Weights of a small mixture-of-experts language model, trained from scratch on English Wikipedia: a shared expert of 640 neurons.
Below are experts of layer 8 (counted from 0) of a mixture-of-experts language model. Rows are named router (the router's row for the expert), down (a neuron's output weights, with its number) and show model dimensions 256-319. Each number is 128 + 32 x the weight over its row's rms, rounded and kept within 0 to 255. Numbers have three digits each.
Before each expert's rows: "raises" lists some tokens whose logits its average output raises strongly, later layers aside. This comes from a sample of Wikipedia text that the model never trained on.

# expert 4
raises: " and", ",", ";"
router:143102101108143066075113138106108180099142090125111091131176157145165145148131179103188128136142155156120108141127107131070216093151102096092143155150126143131133101117128120099135099118112148
down0:104185122121135149088079097120070098093175124149131122111158092142119118105164149146110104102185107130118145152153090161053151090109084120128083093106095080056168135131167176193141153145132088
down1:115122159085172115130125107121201147145151123134124122157121143174084123136117130151141105157075152142039089145148137154086077088190131128148091184156121128098101133158089169151153113120121190
down2:109121066171206130115205150091088197144117165108155110133087093193129177140172122153120109146138139111097146190168129147110088054127127071112140142179041113108182102110133109191128091075166089
down3:210100132108110131127127120124000145156152116078114157135104143146191094158137104139125167131082060128132126164148139187068161117128081113178163148079103156089060080187125133166173138126133169
down4:176071163150096126124092175098128125099164156190083152141108150152130147137160128056181113207146150111118076107057096128134111162128178108151154149133115099110168119125144098145133099099181097
down5:157069121156117168106126155152129093089154107117124150125164103097091143146181097102159104108121129094142197119099129137124141160202085098098153138075123128143101122143141153143127108146110115
down6:126161169144152125149113057098223099154150160104088133126156146137133190118135063112144098167122112214151193132081137115083134091169204157143090050153157200088088081154133152057078156064150157
down7:176132132146122127110125085132255087070115142109163117148190133081160134131165192110102135099047188148160170122149120157140088126130136133088100151103117123130106132078179122170139108151149127
down8:080158120120152040135120125095146169174123151123112127114136135102159146198167111139116134093128181123145061097136100070167164105111160182115116180122128076098116155138143134094073128143110154
down9:100158144149095113075099113135140160144147129114086183111147130114112130115117131092162192131135148114165079126127084106169070130130166110171161154161136167155129104139127114121105119110122160
down10:171165126131096145091152127118092170140128130106134095089137105149128109125143099133153132151107087139101206153176129105095147130139090130160092126073121105094124191099066134129099120142162126
down11:121178142074114105099203166106198090095093145113171113121143147118142102103116141102111140132160131095154194109142127073150106159067149040145129093147113085144159159100112127112130146145106129
down12:116148131180142130111142100131151056191110110160106148110120141099119116040120129129082088124132139147152105099131073150091121038117042145180170159156130125132118117110151069152122182125144129
down13:107056161096137155156160145161255124126118138090204134113138088062110129158137125172147101140152159126159212052150135145148157149097172108133141145137089133152173158080062138121118124121152101
down14:152152121144074146127162130103155102159181102088130111068148140137107113137104134150106111136148149145126182102113137127149163086141064081071115140122122133144111101125123142145148083095097120
down15:158159096090057149112140151110038127170129139147143144123154081065109120159174133194132151121159140189125110172161081086154074112133146141140114112195152106144046119150159171069136146097127140
down16:098155134090151149067077168105124157162140108106073103104133121185099165145125132156195133141133118171159153164119163111154137139168149121140197188096083031082083067123088131138141158129116142
down17:130158101116164146145145107112170104095080160108129141081159156142127155131072133163107137121127115168138100109087129119105136081130123131098164142132179182122144162111165087131143163104123187
down18:154082205163098137175095161138255118131143186187124137166108156152185143131151073123192126137203135143194133119101143170088108130092159138100106185122128107106149148071172107117108140102145078
down19:113157119128141107080156117166000119086094139141111135176171214114141130111103126109159129155088089138127052114151111111173090134172155128162143128159104100112117156029161103202102167118109111
down20:128090133135116148097111186152161097141146101159118162122129141183121109191118058099188080128141130154101151163119118103106152127150148173108134074114113122104167161120101120070191117065148133
down21:153169161133107097123078081176217121184144137192146131162112156168102159127137126148099078158187150146155104140071121148108125042177089172094161116103138133144138093090154125163093163102088097
down22:128138123134091097184099110176040143122120153147121120069166120141120127173190140112065168111142074097117096162098160100115108145121134157145085155134145091156138086186070144135075143137104091
down23:108146124115113126068092102054078110199135127120132132139077104181125142079092104166134068136139145124149167143126100175120216099113061143164150094072124128126187159116108162150143105147130089
down24:174154140123164162111136105173221140141117159126135146092147100122100198083130156080098106096111158135144220147086149199104173138155097141083148107085145105104144143086134112095095166093127143
down25:085098156058140139128125179199077112160088180165184111159116127118143097156089128140139145092141200153134128133102087160095073163122193151077176158083162128157163130108123096082046133168161077
down26:106151120092086156143144164172000126193167165099110143149098152123157099123112099157123120126133094098163013094153160185139045126124182095129172171152104157105108130152133133149117127150176114
down27:141093107147130093114119119109175099132117095112124107188097135086101138099171090132088080155128179149086109141093156131151099125090212138098112192148124093110113175117177142098139117106143140
down28:127227134127144113081160095143155118066136144165084165111142120127125111095129116047158157162161100094138151150144144098104068128084136116173094109174109105120094124133075092125140133143088070
down29:118140158094126118115121106112178089110233148169136150139119141086150123105124089109101096107116144158146146085151084084045164141102143115128180086098150139118118120163169192093112138124141121
down30:185074131120137161122180125112051101071110103074149134125127122142144165079110137166170201115161109134097127128171161161090159111083105076128144170130168127159222123079115055101160136150159134
down31:143128133088058162021154052183089108122111141115143083121147083182093167153141137150098104138156033126145151142142098098104131179134169185151193110122131099114122074173124167167095119141121153
down32:116121196152107160159177118117163160074137129112041133097158163140115125068131110135079096172133143108120196127086139125160089098134120158140122161082153119049173128139138089115106094097125121
down33:102106181125092182134145127158107135100097093117124139152152113199247099102124152136173142115127062103135161152094144139127113027159157155182110085129103137160152125137130083140112104127124155
down34:195139208163122024133126121169148170082086179046126155145111141107123173075148169165085080111182151101116141109158079123125112075131113143140119157116169133046051116115148092187203079110130132
down35:143113119102099112148088146148138119096111145158177124176142071144152108113138119162126119102112089050117132156107132108077109133166121109165157079081106168093119125166140064159106107109136145
down36:104143113086104105133142135165071150117115147136169104154127130080163108107104105090140096162117146136185137170174142130147136119099149123196101080101166151077202155147091105127136120133091092
down37:093161115135137076146182143144191144124086103124097127111114062107109108108132086108140112146131142117160177090059104088158162108108131144138106203146148126111165119114117102113186132070126128
down38:075088140167126086142164143145136111126170122168118137136151201147109121168108074150164157133101162184146084176148054083114126113065133111092107143146087104122149108101149185080097095156127098
down39:120088120094160110121165075138083131173120162090099110102126169104116112174195103135100134041117107128079039147111115159169110105144194164078145178115097128138145147130173119106144141073158096
down40:166183121126132097139116118168116149090124102101182143153123109168166078140186132153114169119121133158124085128126129117127051124167125098153110149165140079150157070184107146125138153124099036
down41:119133098123075115070136099112142131131223109117117144094172080109136122136114118143107146135065137142078091133130108138119088144134197151100144119095163118115113093184116119094134128133174105
down42:110135096165157150099169063112062132120080130110172082126189107095110127109122114136105156102067127156111161165129116097114114158108131159080107076142127111169156155156097205181103190129170116
down43:108115093092130079150117121133105110155116040197083096140154123105103080076122144135144134113131164067172128116116179122102131125106088106173069130105122092094184153116140119159136099116103102
down44:114203087074166107123166132113166164090185134098133174130146090131093158105130167126098142095077121181169135108112154184115154078173107167053093108079151146119100150045102115122134150157135158
down45:094165112176155093141151117176125138168094118127168133108096117146165153108145121184118112137058084127128103181126148137150166144150106114157144069101129113146109170152112118122059109111026152
down46:048205208110107127091116174118120150175147091128112190127103131156082103103102076124122155106154078090049124075119103121161096104131128065131140154091115139102158111089200140144146131152118181
down47:164162159144136079125130121135036157094096124123158109145126068088120136121168076101126129150077111122114114148125123126144105164143154155103143120171121133086115118157167138103097082097126089
down48:144129164135162179123102093107096127136138077158095172146122104148106164126139119124114120155154097128106064188167147131162156089103130131124095090104131149165138167120154136169125137130091134
down49:128153181123115138168146081131178107115112130127156133084147129138150148107138154084118154154156112137084167141113132104159115150159187134174091159121118127142126119098123169148188109162106065

# expert 5
raises: " for", " in", " of", " and", " at", ","
router:133149142165126173156113109129095064110125135127125141171152109193107099094132106114149132146146092113094143116137162087179255135088113162181136126090124151166142169102150083136146186161144055
down0:119149083099132150105124073114093162090097144083114217171109077172160144139142170101193195098130098120142163130108103121059117091101128152145090119187107097130101110133131118149132137174169128
down1:120124176113155141167116089118232115091137123115245160145126159133115108123142117118085091172092165132176162132106172107181139122166116148063134057146085132128131106115119122154165103102184097
down2:073136136104149075117159131094084144156147164116116112131110143057142092123162087206132105147147177147153036180169075157113152124151087135139114168173084148100189127121142135109131173147060118
down3:048134120056144126146141108113099145163150166141107166128140168071117126125160122075106111109088164189095186169107146114111094097082105142151153120085200113145130084166112110145105147112116084
down4:170133065148143124074113099160158126119100163143154126133152125126205105157142091115125117119103146196076156149152090111112140148074092065135154132116072120132154066078081092133114091125121098
down5:170140156140152087160122166106078161181240117140088151138124069127113090126102061132100123145117118142155000115145131097135131171143126093139085140136117136124134104060073099134160091150115111
down6:140141125144114124194134102086223128174095111117140139143121132178175075123095113157094165089110149107162068153086152106160068121100096093101103168185082135130166099135101126095110097120125110
down7:067107105119046114114111130109116102112152152140116146125135145126147153108176108175157099142180126149157136153097110154210127127128146104120130113203047127148141066148119084171111149171177153
down8:100155210152145118114153114143148116155091135151099145164103170080092157152119094140152185097154140163116086134173159091156116066150144105129129152089136169152143052087123192147130166072140111
down9:141140072121170071149131103050218144167131082162131154144127171140087122122129099095128158130126196172128049149131161120165080136187114172093124191081165167054115088201135158118160100137174123
down10:129137111115145138125062170138085172089121176125170168115165113147123165096168166112092136126132087096084079115162119143169172106136089138118142126114104126079098143177151088154166072141170113
down11:151149099155115115207102126149105131126148125129169131171139147135097111094146143128156096108142088043133162198139151116194117168112095126143143144104159129132118140128070093121119172105147209
down12:089060140162198115177109109137162149126102086140141118147129096081124115117183179143099091109144105103084085189081155118143153138130039119124118115096133125144114175144092112134184127179165097
down13:116129114144138131091098085156170085107096161087125106181085166113118146149181104156167167095155135146132179155126121135107120075114122141118162104118068122101135118156130156136112113086127116
down14:096104065136092167174163149148113128101105131162158138144180175122134123171099083111139137129118095136106157122096178140163118135143137120125085101104119132098098109151176145130138089107175074
down15:156185075165131146147105047130090092172074170148173101087111072122144153159120123132151142141170146111078167135155118132144151145180058134096142075094115128081126143163131085191154127159143152
down16:120145139090128110111181084146255098095102089116132079145161114125099106162189129151071114112133202171164110116116126113122114123144130144047124117143113136146144087093166155077127123118169106
down17:113108123119120121121172133172145150191144151118204121111120136135141139196195087126144185084191167153105109124133110155100110110107133191137134217137118156090074123101152171122129109088086150
down18:145139093119097147119111146183098096106096116176146143146091112144112162112145153121142125087086148105104146168163159042123117141160084147070173094100119113097082141061179107090102152094204110
down19:088106116081039109092081141139111196207133143165094096102178160111121119080109159152131107166099181123088116141150155182117145117127121078187163152111141091112122140144117149093127080162093102
down20:148189162186167151166168070143207108110125126105133143100118130124141095091139145129111125107105163162121169133084137091134103139117083142159205135090109123140163147130101102142130100086153131
down21:131105146148127077060148171130071159185119179146161084085116082164141148101120077104152145068150182074094106132138142166169110092133079134094127137115084110143171106151137113120165045110105076
down22:133156161098076147200120154136086112122114174089121141140148121051164086098124063115093134120154095083111162134095133129128147139107137136149110119166104152109120143078136086069123115149133100
down23:116138138118148156145121095126147193145105129122138100129158167156137206114075171124110139080119129092100084163131111089045106122135078145085129144178154134201109051175140130115162096145152157
down24:129152113077124105100063114225093083179084163170184135135162077159150051126121137115162084152149188182091135145092145080105091155121105156119132189109139117076070175122168062160115114155157095
down25:113191120122123057173165108130110093067137116143048151173096139206155096123129150082072122131130218149133196168146132079098119155137109208102072151155138156201118083181125189089153146118094136
down26:100130108186071184131087107095098147114119121159144157175053092130155122140173084129145152105147163114106157104163124128130138089069088184141113099118131118115129103105196108148158130121193140
down27:120127171157128067151079124096154136092107127153174116081107175039109130126128132088117138125103165171146105093130128129125118133129165162138133146131224153121113093119107114166115117105110180
down28:144107097150122126143133165156056088111129126134182113097104159150152109090119122156120143155153109135077157057094127135099147151146187158130188117137209192160104118141138127122108064170080139
down29:126191145129133104088132175104176104100123168150203112138128098175144129132113090127127097116139112125151180116095168066131115157154134152078106101140091172129133146124110214137098110179173119
down30:149145133197145103122147120176142103118153122121171113140139191135138127115161130156121149088113159102103145159068159185113149123126111149121135139131101163133137127114074132117147051111109145
down31:185140152108111176143137113126149105077148155104029193112118041099138071143169116111119094175125132207186121157167137127123119097132076145188208062039152159092135161098086145120129152098188115
down32:108135182186147148146137098129141084114095170116153097130095128185152099107162168139083131086060101109108124116112195145147091119071126152133145138134120156113163143079141141108092099149157099
down33:162144146153142169138173163139109106143111136133109140169142080170103107133136133091125118107158163055130077118107142175163118135169145115108149187199061108141129101153102102111115112149104136
down34:121140113078127189150138080115148102139163084134156125201180153120145085146124145158075116149090135145136123116110142159181106067125161174098087147124186172090100122154159147117160143070098157
down35:137153157158101093141144100126141066077132143151100142147137097126078150163138114107082139114133103086198050117085108097099094162179145158122163163109136147135083152164165106136063102122184149
down36:117101141103122109141094055117121133130147134128161112098105176126141113161201116134153155176119171116122132138128132140149136117162137122134107153116147085165069102164138145088098133123161136
down37:120129109204100046148157123164167116125145095150107133138146140118201134123093098092105109130086125209169138158090095149122088112147129134142191143091082159135133100116143127146117112108154111
down38:084049049126164092118120149176186179111087200136114133117141129141102188133103166100091172069190156133103125173169152133059143140100109107129114132118100151085139101138162121102147097097109182
down39:155166096126099175087141115162100098089143073116149128064112088169119170072086085142134077097117145141144073102105093103101152117170098139092147121069120103091129159160138131073170143079145096
down40:140156158111161173119137143129121158122153167141151106093133140143156094124116114113095110135181033058159185134136113070125155134102136093179096086136110144119123146105107130104176086154109112
down41:046158147159132090095056121149124157109110167163145125104098108065139126151122154134137137161106078106159122193153157090116170076040085141226172072174118109123119110053108105124125106172115146
down42:080134116110136146096082055127103110112057171102120099087086110111109159124168167102135122116113125159096149191146138138106170130118113152150166076082157081133158148114178120134105128138096129
down43:130152168041111109081067128136111089141132106136130150108174131164143098100095093100149064121160119082130159122139133124105103145055199122163133137094150125078102149106142109122120156171144090
down44:115102131165130135162158155100122143117150166100125138140119128085108139160122098119107138172120141125136066088119141094143075128192215112131085104113101129128109075142126109168174107130139092
down45:137143104135101081098127172129160099026115103145166130148136118184205143127103072105167110085143136106104131159094103080091099169107144141163156142095125105138120157061160156077139120166099112
down46:129134167144134134111124125132192151136110090124173097195130100097182118141115144111116103158112146159177119141059092167163119142125208120175148075059118157105159110138135143099124059147087132
down47:140101098115083116157136098107159087169165107147197028155090124124158130174099064200192108155112120141147141140124137078164114127203132083160160155103131128115144048156119127118138141153117095
down48:129107144054097117112095161158112109107100123153174109121129157085106082130132093136127097137109147189107088149109099053089054161192127152079138088192091164123138080123145118147120115123176107
down49:099134156085128121131136102135011157146147146183092064070112164118112128153182138120069102125139119124103186137125076115100219172110148135121161115135115146191055079152108120115144165089141166

# expert 1
raises: ",", " of", " and", " (", " with", " from"
router:149173117103144147084166117132202204138078135088145132176124114104136126137071109106050150123133107100159182154172085169121147082146095143138082121171132163136125166155175156137127130155180140
down0:147150133168121146115094040197135105118163108080133119191143138151114165107111069130147168108130121086134124153155171112142116173128090118168124124158178116187127119075117122072123063102123164
down1:095141134201110057141170098177131109136124159157097124112075128085076116128180142084126116108106170204163083118169170131103113107079174135209145127185098123125097137144169156129121107099098169
down2:152100116100138142168136125176150162056142110140160104086135139133078071124201135130167134135147170138130102057124164077073151132104096132086163166098179159114158098145103082062140107177169115
down3:138163108127123083123144089093172145117120150034130162114192130105115114116151093117076121137122169150139184105123124183100197061169061136115151100072119117200135138148115126099119108112088166
down4:121092119078058175106159193164084120120072113071153157152099125187154137147149061190146073110148188124136167167151115106126160084136125051157081131159164118098098159125128136170125138131122144
down5:137142153103168142151133135117162188114082108171052084161120120101138107138176144148141077162070143160145165115069124163167127142100132191108145084149147069152055165163146107126140133087076131
down6:146153125105161194151109160072113108164153061187051120148133169164094104092091160063111119092194123096121116116130156143172118103107099117130117136120109156093133140132177072144174186112176101
down7:162127124127087115122102110127089100141105150129081136176187122120222112126122120162161135101180165197160104177169160138088135156079114120123152140130078164157165133112058118128109091108151108
down8:160134113148169166055161127157126151162117142121095119088119115133119110101103186149172145142167114075148115103112102153136115151099175185170149119106131164171094204127117076158087154126136100
down9:140183144150144139136139188135100103167109080108084141097136098165122123137122141102176124085104115121174103133117173165139124082102041153136197059177140135135139133147127139120130157117049111
down10:112160130167111112042119134102119163149184084129083167129103135176162092140088126089159147156111093101062107111140129157105108114184144112170147150112127084150106134080181130146137093143078056
down11:132118117119085152043144154128070106124127076125116137125139090131115197119119122120073128169144110127127141118183155142167105112122196063161133129139065150116111162152093120198144137143130079
down12:096131118137140083169170093112165166143127176135176118119112130078130140241116068171119119170100105093125140103089116134133143138154130110144136147109075139148112096144194115132098100116064114
down13:132107116097085164092149154159084101131135080150195165138143112057183056140160158076130116059112141101124150152105109071108128144112096109164096175135074155154098134142149109114169178092145103
down14:153094145144113109120119134098090102113098176130064131132101147168136075074128041110149127079155165088137169084167126095137129101136089115120154098117105140169130127080081111085139137124152099
down15:153180105149137138135098117125112114138137152134141131112138147125115106101119112103097168126214104125141255149116049109121161101155189132123093136122120114120191124112151082099115069139143093
down16:104092089134162123107112132148144167121124153113099156095117206149111135102098136080127152075180080183111046123133087173076125098146139101148160138129056176085177145081119126135121108121191089
down17:147191083132138110143102123081126134187102114105154140114175096152077128101074125154050136101187180160116168206130149193135140094132140082109117074084104144173141166090115120109125119121133141
down18:066132122122096100138119124138099023121127153171162101079099119154132150148141108105127109153036122126097255112095153127104163172113164100087146121146124075106119054163214123146121152138144146
down19:156105165138118151112122103128105101110184072080121180102056181151039148141138152152185152149101113121115119154131124113091083082180185109161151087107145133114113100108076110136133102143099166
down20:087078149164145128087097172119164119160099111113143134121138134157127135078057141140167157103164161098145255121086129171111164182111152160080143143214159143105147182148145168133151143107168104
down21:099179113091116137064069165095104132177207104094160125122118135143132079109109108101112139158146116116102131118140123134146113108222157099136115125102126139141130195127154139127138090171113083
down22:062146116091147118133104135095111145116153156210150091071144129084157150182098128154157096179186107120137096123139187098158098167148128112164100104179082160185131148099155074094059149177034092
down23:143138133157161150145131179093090182215141084159069129191119144142098105158114153127087095098138146106133112120148138069163096172134184129111164156070110082124139123096109104136156188155155169
down24:127157078164140131060066092133140139163141075160093115112166119098136149121136089165174059146179168079100127141177142101125164088146159124149085162165141174109119111136112180118161135135145105
down25:105070151112103169126124082146128120143154137145173071147172092176120142129128126086146145110124102135166140116171115149093115131112114121107075075158063140199163092127160177092135119113110119
down26:109135181156087171141124121108112125171083101109133114164135168125143124128094140140142153129158102168123092145073149172075130121105156139128147070117100126103105169136095124142084201141133107
down27:129124111059122127156094147085104134081199118143178073111144183087135113099166105188173120130151137148133098135121151050103119114120143133132042132119097168136136130124148133111116126147137097
down28:165125129104190150145147158113143124114131121125154155104150146139135024097142127135076083117125141126080086147118048094122141133113167088110106136085139185141052131124147132129094075105090136
down29:126148073119107186123132161126117147171169126131127137134096108096174105130128084117179125081159113145122154149131168143094138123175107117186090125130126127163101130168134112148166200114137068
down30:108138161087117124079171133120158173152096160169170074159140109101161117134077114100132125133118124143186150094148119081140120114157103146103108162144095150078116125095179153141101126096140124
down31:137128127160092152100170084160084073089107090127170156076154128084118153092165131133148104111143101123135165088112137146138110146141170156152197152181110086132167119127120149118110068107154116
down32:118149119109133115121174078132072113093127200151145077075094138133084144112175168063149146115191142117085141184149199153062175149107088110095117119122083110152094165140099149159134137114074089
down33:204148120089065106109115135107144097225093171149130110122128123137145126125124105106128151091121190125188156113124084148155109116139113149108147159152127081139118118134199105128115190114177108
down34:109086071106158101179119163154174075070132107078128135132148179112157138152076106104132228140096139159168172126100139120164123114141157171109160139131167124147137098155108123094131100142110106
down35:140197133133137074044134123184169124115143140107117098109143097066097200087061089132154146178146079156135107150095121166159125133116129131149144142091137133046098109158141181140152144106170138
down36:126157162106082118097154126080156147124102128123099154114095114176117100152151166070175123109114171135116175093086070138159105131145102108118111190161106095079138124099101177079120156132152159
down37:149102132133159154156053094068053112132189128137166157125110137085155151161124116160115104164093109164179069135110081143079138129183121122082117165184176113167135089108133166147142181121120081
down38:155124129145079104115124093131065030162108088217143131139134103130124138134115151106119209150131094108121126150060132116137100168152147117108144152146128109136131098141151108127086148142127164
down39:145089198160063061165054144133134124115145033154113127124116185100129153125082078134092188108139159140152147131139135107141092103099137131115159141112135121171086115174089121157129139160094084
down40:108131171130092116078180090150092138151132122132133159100100118085149094105113175101113166135101162079194146090168106109175039151115129085170146155110089112105149065161198139131065205150186091
down41:156107127141079174082154149203170151179147125116122066132145133124107186164086130102145108157099144139118094145149166143121135169110181138129122111133059165133118101133153136137131175131109140
down42:155132191089103160098184138069058160100174096104146146180078042103115131077141075127164154129177084096137100188169104172129080179077103094190101153127091109139145086196092090142094131066146098
down43:096122146098139103149127137084113145105171132174149091080095175121167075153146121099151090170158125185130090160144158097155102145158127112155098115165053227162136132119117122102107152131084041
down44:090130159143127142132157092148062135068111120200142117077174114134168080130163168064125095092142140165110137148105158123151106131088173133117143101104158146124114083160154062125146152124063130
down45:089149123120172103174112149118126142144152114133152120156130078143147069135074119129184126092121098109092146075140121076131113127177115119169075143146145117193084185081194155135172156132132095
down46:121114120118149136207105104153050019007129146149140095142164110138138132090189086145061112158159150143101137137178077100076170220103128109136123074061093104122138104088101054070130082103085097
down47:124160140169118100155161099143042095056185149127154117115098135148148169099134108131112108138181101136134104111154126122172068224095130144153178136100143150106132096102098058112117125137116123
down48:084105147055107117148161129159131163096099122182173104085158083139090098170148153141171117145121066145070134108118103106096109148092117099106116158167117126118126173110139163083147174090113116
down49:149075092159115089159165137067172127142080114115115124167141103122104120158152067110074156091083119154161092130141091105132133111146115145144146155115150103175089118139137086092113122155084073

# expert 3
raises: "we", "i", "ova"
router:114090171170131131193111140120229079137161133163097162089090148182131106126146168171140093148101133070132110122019122104133169188137199159102106168086155112088095125082088131097125094077129133
down0:155147061146105115142137169115117093092112178097117163121134123063115076101144158142091173137092123177082154119097167086128146108144122167098084178091209122094113118108130129093098133070146149
down1:198170163176235171082193111129131119116104131096092091159113107135096122182152095135111122153112066105150017125128094158167121165139113101142131078113081182157161151111113081145155143040141131
down2:156120163115148077076117124118131111139048117094167149089115103194155052148136081068058136166174149164115108092168072120124147134082129078123124165098076123112162149099104100146096089166129102
down3:172101099119157088112115141131130126097129105156129108168121123125058134140121191099084117131110196101084141083145118094150083167152106083074133061127129127140119104086148106110134126131158089
down4:103111096116112117157127121160125155168149085098101085114095118125115123074121096131141092155149096113163154150111206155071167140191132126116130164106135146078113132176085175124213158129146161
down5:138179119136144128106152115146087094182109139191119121119116169122174110125119135156149143138109093181160072156102131074108120098103133112185076094135147137151155186092130128114122139181096138
down6:092141082142117086135110126132206172151129119037162140103103119076134099103130103121161089119121117153117154118130164153097152145175094105131109119125155107127093123114132174105114191096082140
down7:117145125088141146159146145101154155046125163111134169119106133134168098098203121140134153124103127120203170091110213177083174050142146140095111185062173107107172135173116114097106151154125172
down8:147146111147169119166095129167143151141076134150163096142191192125131111068096113114131134059115113104158171179140175092090107131151141124121092149103115152074098154136089163156198151114137176
down9:084093139146070149128090171082099155103140144166135126105148153151086144156130131089187139122121220132140129101151146082160132176116104159122131131138172122144126184182081146108127155174128138
down10:137049142104117102101051067103025090124128119102113093097147145094118172150083120156152097145168107091160140130135076134121177158117123089094144115168163145092152097111114139082145119127144058
down11:117117149184032092111130089101125128037137133135134140132123167072139135122169145103142125153135119150148108186122089102080128127140122110125177151159226114108046066077074112173109155141068100
down12:116122093144111122168166147123102142196148088138134121133133167129143148134151147127152220103172091163170139121138187103148117124156166163156164161145113108086101175117108116170142138124139095
down13:140109142118173205114112065208111167149130126110137117156125199142196105114179138143178132187190180127133154101118087099074138146101094163101100138079125134123089149093165126182164121132141109
down14:154036140142123144114124120102145131115086106121122212137145096126104079148062089106081146153098154134075136163099167093152201123169137112101157153089170073217174067106097131155047154129130122
down15:142123154145105146088081201121101118074097131177186146139137093111205098176166064151143187105114063171225190096077162125136078122173143149108088072154120120115072141141080075106127190106171150
down16:142119125100123098167176120107129106120199124189109140112115117115102091130150171192127103135075138135135066154102086096154104083126110113142085187112121175086101098094099136142111132127126111
down17:062117099174112127128151165102110123178107077082147110094082118124151157139144095080135143090133107121188128134113082087150097134140147184120115162131074090138068107154099189135148178141116106
down18:148076186155104138113126122131166154076159167152129118119105149108110088135195083157182126056125186172145129172091122159087148076116069177117099164126157116132096080124122190108070083152113161
down19:135102125119065126133188076096111164095037118159095127159122100132123155107086144084136169150115134115108060149172133161147123155072084180082154109115134143113084108089142104164122134095127120
down20:144149112137061122081146093089112126163156104121162123168171166088149090108060136164131164127140107154117123140173109160124127104165085142094112141095113165156203108100125146091028064145112104
down21:175065100103081112143093149112139155097130154173155134120179176090162165133115057168103125109128119122146073141079156152163107156151109120104135105144163083109114093192132097121164108193136182
down22:106087112086054130187101154169103062080113125150161125110081159100201126158150121150076135126167192141139125115152115111129153139141145084071135101109114081111104093160102106082105167070154165
down23:121157120157140185122157155138140165110110150156148137146141165148086130133144144147181118112102104102189152084107156105131171107146101067128185171165107166125086123119086186138154149119082123
down24:094153159099108137135093153148148142141066152092157110205081185129159162105112112145132094121118080125078147159176121058115146101138125068077065110156144105136093133102173132123200167099175152
down25:175124121042104127161150159102165150107124107129124119150145103141136122186112063171091104072151091163147158121071129157119103183135125222134188144054157216190167114142130102159124128159117127
down26:063134182110097137177117152119117140174126142117120126137166152064136124105105175151087172134127108112137165115124171117160144117122153051080118141172139085149073076128111180101080079172116153
down27:145126167104098083124162090130121092099105171081204086110168128145145237084140104116108111116131107122111111158132107185156109166079149122071212141101102159114088154099092083146147090167163085
down28:094137145129107085133126066104122118156135140177096144112168131073107137114066208072089164177118138115127132141088055153065089125141170116083115156164210155098193143116163118108103121135150124
down29:179138133158137109128172115158182146053118173086128109157108159130167136147145130175187072081103189155137122114099171162073115105192112099173145108100220140081103160161148110148137156103192108
down30:188176122092181106167101110080132132120113083122099129130070189085108113113136121177127117090149124198127151148154165160113163173115118175132106106167178133059119103129197146059122095047097172
down31:095112149112116129116137182100161155114126134117130138087183152160091101167134165165119115097138118098117143202096135129112179114165111115148101161113119127084168129202090179117165116086190126
down32:080107071120144132109088135116188133141132164177118182099149171084156128186108143136152169122090149153162131094136127157083157109145186142183094124121115140174107141173108089171132158080123092
down33:158135098102142125126089127149159073146159158095102150129153126137089110172109088121144122109094117132064147117174132118143132199113119145064155161127143118140169126093094085118087116111127164
down34:065194186150123106170152121099123109103077152099170135092084119110162076105173156076097127131081178132115176090074122098148157162135061157121073101113124092119141094086129174124160132132096078
down35:151171106106138120158098131113106139092148154172150091186190107132085074135124125106095089125147134135114174128100184091106172100149134094102147158166101086143139127138140110177151134069122176
down36:112152124102151082152142143157129130127148111087072102142161112147099097088150150091154142150127171152137161128135155101151150096093176174147097144091084145125108158120149071100185115184109088
down37:190231157125123148127148138177114123146114142117095199149083184140143112075072094080146102111145099159151130129137188114086148080113145089205139195124141138132124100133139063100142170125150124
down38:172159124175126125120085126132057123132140169091125119119169157127118138120120140113098097108121160106143158115122075100110156185105175149126147094148116101159127216149046157152165138154120138
down39:120088134149085111150124156138098126139142124100047154155099100153096108169100106059152123138130167104145165132133147201139144093165130072116147150102129176174059137110088127127123098082094173
down40:154137175136085151100125188130065149096116142114151131141123120147110137121142125150160093133130133078199119115152082122133106108202141119070141129142147096039057069178133120126162109124137065
down41:127162136129157142149205121164159136071133100089186122130111142092113106105101138111106142152137149054173109095137146092093114115167096119119207158156187142136126181162151095108125118136164155
down42:133122098112118133171104086132139169140156170127190173084153153089115151111172117169111114134118160149135093150141167060166125139110115178156081137144135125130167151136196097131060163144150137
down43:108087156149137138125070138110066128115156091122168156185120109118152103162169077180113168132171145084211076130115141074149133127125119166154162163120111137102094054095113145126060192142150049
down44:092116100077135095146101160100049133121135118116169169138166163105122214091115099132152097147131101101125192167144187153133157139139133159121180112128103108140162068145163177154160139135154151
down45:101053066081071128145134080130121102163114123106110120182097153099098136153154147162110057163105150186132016150145096144128093118098194136142202172118117142131117123105141112161190142173102140
down46:116138105102153114163052140104184093128101103176134144097151128167143060117152123149088132131114165110210107094090146099168111159106086151122149163149155127169070063115133111111200148097106103
down47:108122146152176098141141087144191137113135121140155136124105164080208099114090141149098125143099123169129148130188116172126127143169098052111168095154092135100158087122150152093126141118100127
down48:170146084132137097193101092114066150109221158101163138186163074079108146143136102087168117105169142147118185123129115117071161102155116083107148105124143141110107079156138083136155121153109170
down49:126159160177054148109142139130106167125123098118136115137142157143128113086174087137130114122146080140103154079134177175100141145166197197152104149164111111129100142144115142117133084110135167